From a checkpoint of a small mixture-of-experts model trained on Wikipedia.
Size: width 192, 70.3M parameters.
Training: a variant of Adam for the experts, 315M tokens, 9623 steps.
Below are experts of layer 2 (counted from 0) of a mixture-of-experts language model. Rows are named router (the router's row for the expert), down (a neuron's output weights, with its number) and show model dimensions 96-191. Each number is 500 + 25 x the weight over its row's rms, rounded and kept within 0 to 999. Numbers have three digits each.
Before each expert's rows: "raises" lists some tokens whose logits its average output raises strongly, later layers aside. This comes from a sample of Wikipedia text that the model never trained on.

# expert 61
raises: "ract", " in V", " on", "s ===", "| Total length", "itive"
router:511527486477512471460472493470489504468498507483485493471521480525498464467513440497494447468511549451548514507537499531527480467504450513514472531511464499483511469493562495514495476504521494495507497517507500510499526507465481473522543499494492512502500511530514502481503521485468522530
down0:491497469498502481510441512523502489473487492470448523509505505496511523521511509492494462517487458448454510461489491479467513482539520491495486538488498484520497486467502464496453458472541527489544542459504479497552470520528531503487511532498477468477524482509501506499533501469505461505

# expert 6
raises: "ub", "ap", "id", "at", "ing", "es"
router:510521479508490451497541486494512471478530492488475524521467519505533472475518532503504448496526472501523535512480540483492488520520492480514511466481522574488512531482484471538455521453528496479504483474506521525490545492498488469488536456492452543532497510520443540456518463516479549508
down0:476491507509471491503476496480464505503525507486494505519495464479482511556482501448488492495489493514510486512580511482512523490541519456509547510488479505521470500456470508538520506453553505483509473489507470475459453523512496460506518539520498519514511531509588494518502507496520496508

# expert 17
raises: "2", "1", "7", "3", "6", "ice"
router:559516480471475528498506506468513485501507516482468513526510503450455502474501483509438485482502527494511479516471511494490463442484529525479516529479559470486499488520450492534506508520528505472502509514503502530521514523496540483536462514512504525528502498469506514460477484509504511498
down0:504506479463479482500546520493480472515482493470484483504548527485500482461503563496490502501448518520487506496520455532458507506554465493503444496473523497475516542451492504475499502499505514517460532515443513495492531498522492530514468486489488507480523514532500508492548528521473501525

# expert 139
raises: " the", " and", " and the", ",", " b", " at"
router:516480523527512523518499519536521530465510524524512507547473538512511452516515552478498480500514455522506530498472501479511536511511504479525479466529479595470496480498503483484471516482525512478538505535489525520501508475519500475464517488513518525490516481481413500470549453501497498495
down0:477501519528545499498523534501516554497490532534457526487500489488495522507495465489544482532430517504519492499470510536421524501493473521467496477488476453541512529555490478511518496491510462489524462538447484522499458502506485492500494502476494479535531511509529482492509482523528527514

# expert 28
raises: "hood", "itarian", "chol", "fare", "war", "ni"
router:479509510475524469503506511449467520503476491488480523481530477481481497471498446534513480478499586470520485516505496559512471456496467528470497537511520440509498503505498498513529493498511495510505489479527470558481515491516498489542477512547479486512536551511554471514494519495520469492
down0:532490509505469528530541500490513546456484450470518495509521469506504487459482497502503487485485479499493482541474461479467458505459464473466478486488471536498493493481483507465511448472493517513528499495503478493475537470510460513563493514507502510521491483509522511460482450479512449503

# expert 144
raises: "ė", "icles", "ip", "aries", "ments", " Slovenia"
router:480527495498538465513489503471479526465445488491483511464529490468474511471486462524508473475492563462552480516511518562463512474499471526476490551495515445531515486498503457481518490520483541530514475480537463544480537516539485481529488494531466489493494549501541462514515517479496483490
down0:522516488488486511484529506509500506479572518554483475515509479500465506472499529476524488488536465484461499475500500473524521516482494532535539464538451487485519525523480471486518473487520461478500481534473513493487525516540496462494497513548499511502503488527509484442526497546479469490

# expert 108
raises: ".", "s the", "s", " and", "ed", "s,"
router:490480502491498509507516529474509519468499541530517521516499520535498495530528508441461464512527507485474504481491473542472533490510492495520504457507431553511552528497494461461492517457550507474513528517488546506505493471498508505448517501510503513508541527452483511460511454548499522507
down0:492493487504480503507497494523516495461507488528476497469506512504483489514484468537508532460458514484530538497509537502515472515465504486479518497489558487453491495579503473498526507495502510472489482527523478503479520504532495511495514475526496468546500517521525459469509508482493538537

# expert 126
raises: ".", "ie", "ions.", "ions of", "es", "ions"
router:459533479485546497518490510488460526495495496520492495530488471493499519442479486501512453514487559469531471500563488562518496448494453489501487525510514420494509532522487511502543511489481492510511508508480467542484498502500501480528526517521476486515509547520532523486487522510506465500
down0:471514546482495550461516525479515535479513531543475496492502504483490442528497535492490539500527503512468481511520469515489492516524477474508571496500470534521502494506489465460525509491548481455517527509564509495464472495477515497513492467531509470502514494458546477508512541480463548495

# expert 38
raises: "ominated", "teenth", "- Music by:", "away", "car", "- Party:"
router:483508508480526470511495514474465525496484486497488510478523480484492504475495438533522484487503558480520484510500492553483465452506469539484500556494521451497501496503500464523518488520509497504495496477538486554498525503516505504536483514537469488508528550524556460520482523495521472501
down0:520495529486483483470523491486501513494472535507496450488479479468518465547539492543509516513481493538477505490486472482557475444511509458477498521518487458538493549531532529462474446504508478463469496490492535524505498502487503450513555492450492481476434475525544470487535499520523507519

# expert 27
raises: "igned", "umn", "ive", "ight", "aw", "er"
router:511512489503506486534506486486433511464527520501485521473544491531510517538491451518494438460528551473517501518513531482503480498476489490473484557497477498468494470505522496494512483513485460515499493472537485523494529543483536488530499534512459484529541530532516470529500506488536508510
down0:484467457517521520507526508458490481500500476456436564461560500483487507504477515505518427494471516502556465496485510513525498518519473486511525495463482544477497464476483504506507512485506515493503504487511486467503486525511506450512513486480493532471526519521476480498456480488522516474

# expert 143
raises: "land", "ly ", "|---|---|---|---|---|---|---|", "iest", "ver", "ters"
router:483504506489517463520471500464467499515470487501484533480519476473494490494498444515519483471493567479529466520524494556474477469501491538459476547501520428466495499504488482508524490492513492519499503453529488548505524511509491497551488507530485492512518542524551496533492509485514478512
down0:510509514518500515512543498511515508499491512537511494528478522533531525506515489474468461466518483508470491498525520544441553447452513526487492511471464471531481522477466490508525493511506482487506515527508519526513494461485529495522480538526494484493508512496485534496511494496530485496

# expert 30
raises: "1", "2", "u | "
router:532512458488497478550481507468483523501517505479480495478520457466455526460491452514494475459462471473514510505525532493534493511476522535478511492463510468495530497509484459482505510501528514476509529525553503525503507525501513526521524508512526489533482505526484507509474498523523483456
down0:542495479525467485432451485465499506480507509497521523504469547480486485570501482489504474502536513480501518520504468494511535513484489487475498484508500485471476525515487501479507492512486474505466484562512523485498486539474538506526504493530529498490466521463515485530478475470485486505

# expert 11
raises: "1", "2", "12", "18", "19", "14"
router:514540500487478518461514510480496502513528530465464522461487491514504519491473467520454516527493475523502508496527474522556499542493553521483504543512500520504501536511515486463484489498548449510491514526552529496489492538459493462507536486439480473483489491456438542502475486473535473463
down0:506492510494462477529464520475495435544502518507500467492468499524485494526539489507519527497559513484510501531496514536518529495483514514518464461483519476504490478518502565508506462496499474536454482503482507502502465509492522524496521479491497533557541479505510485515527488503477473525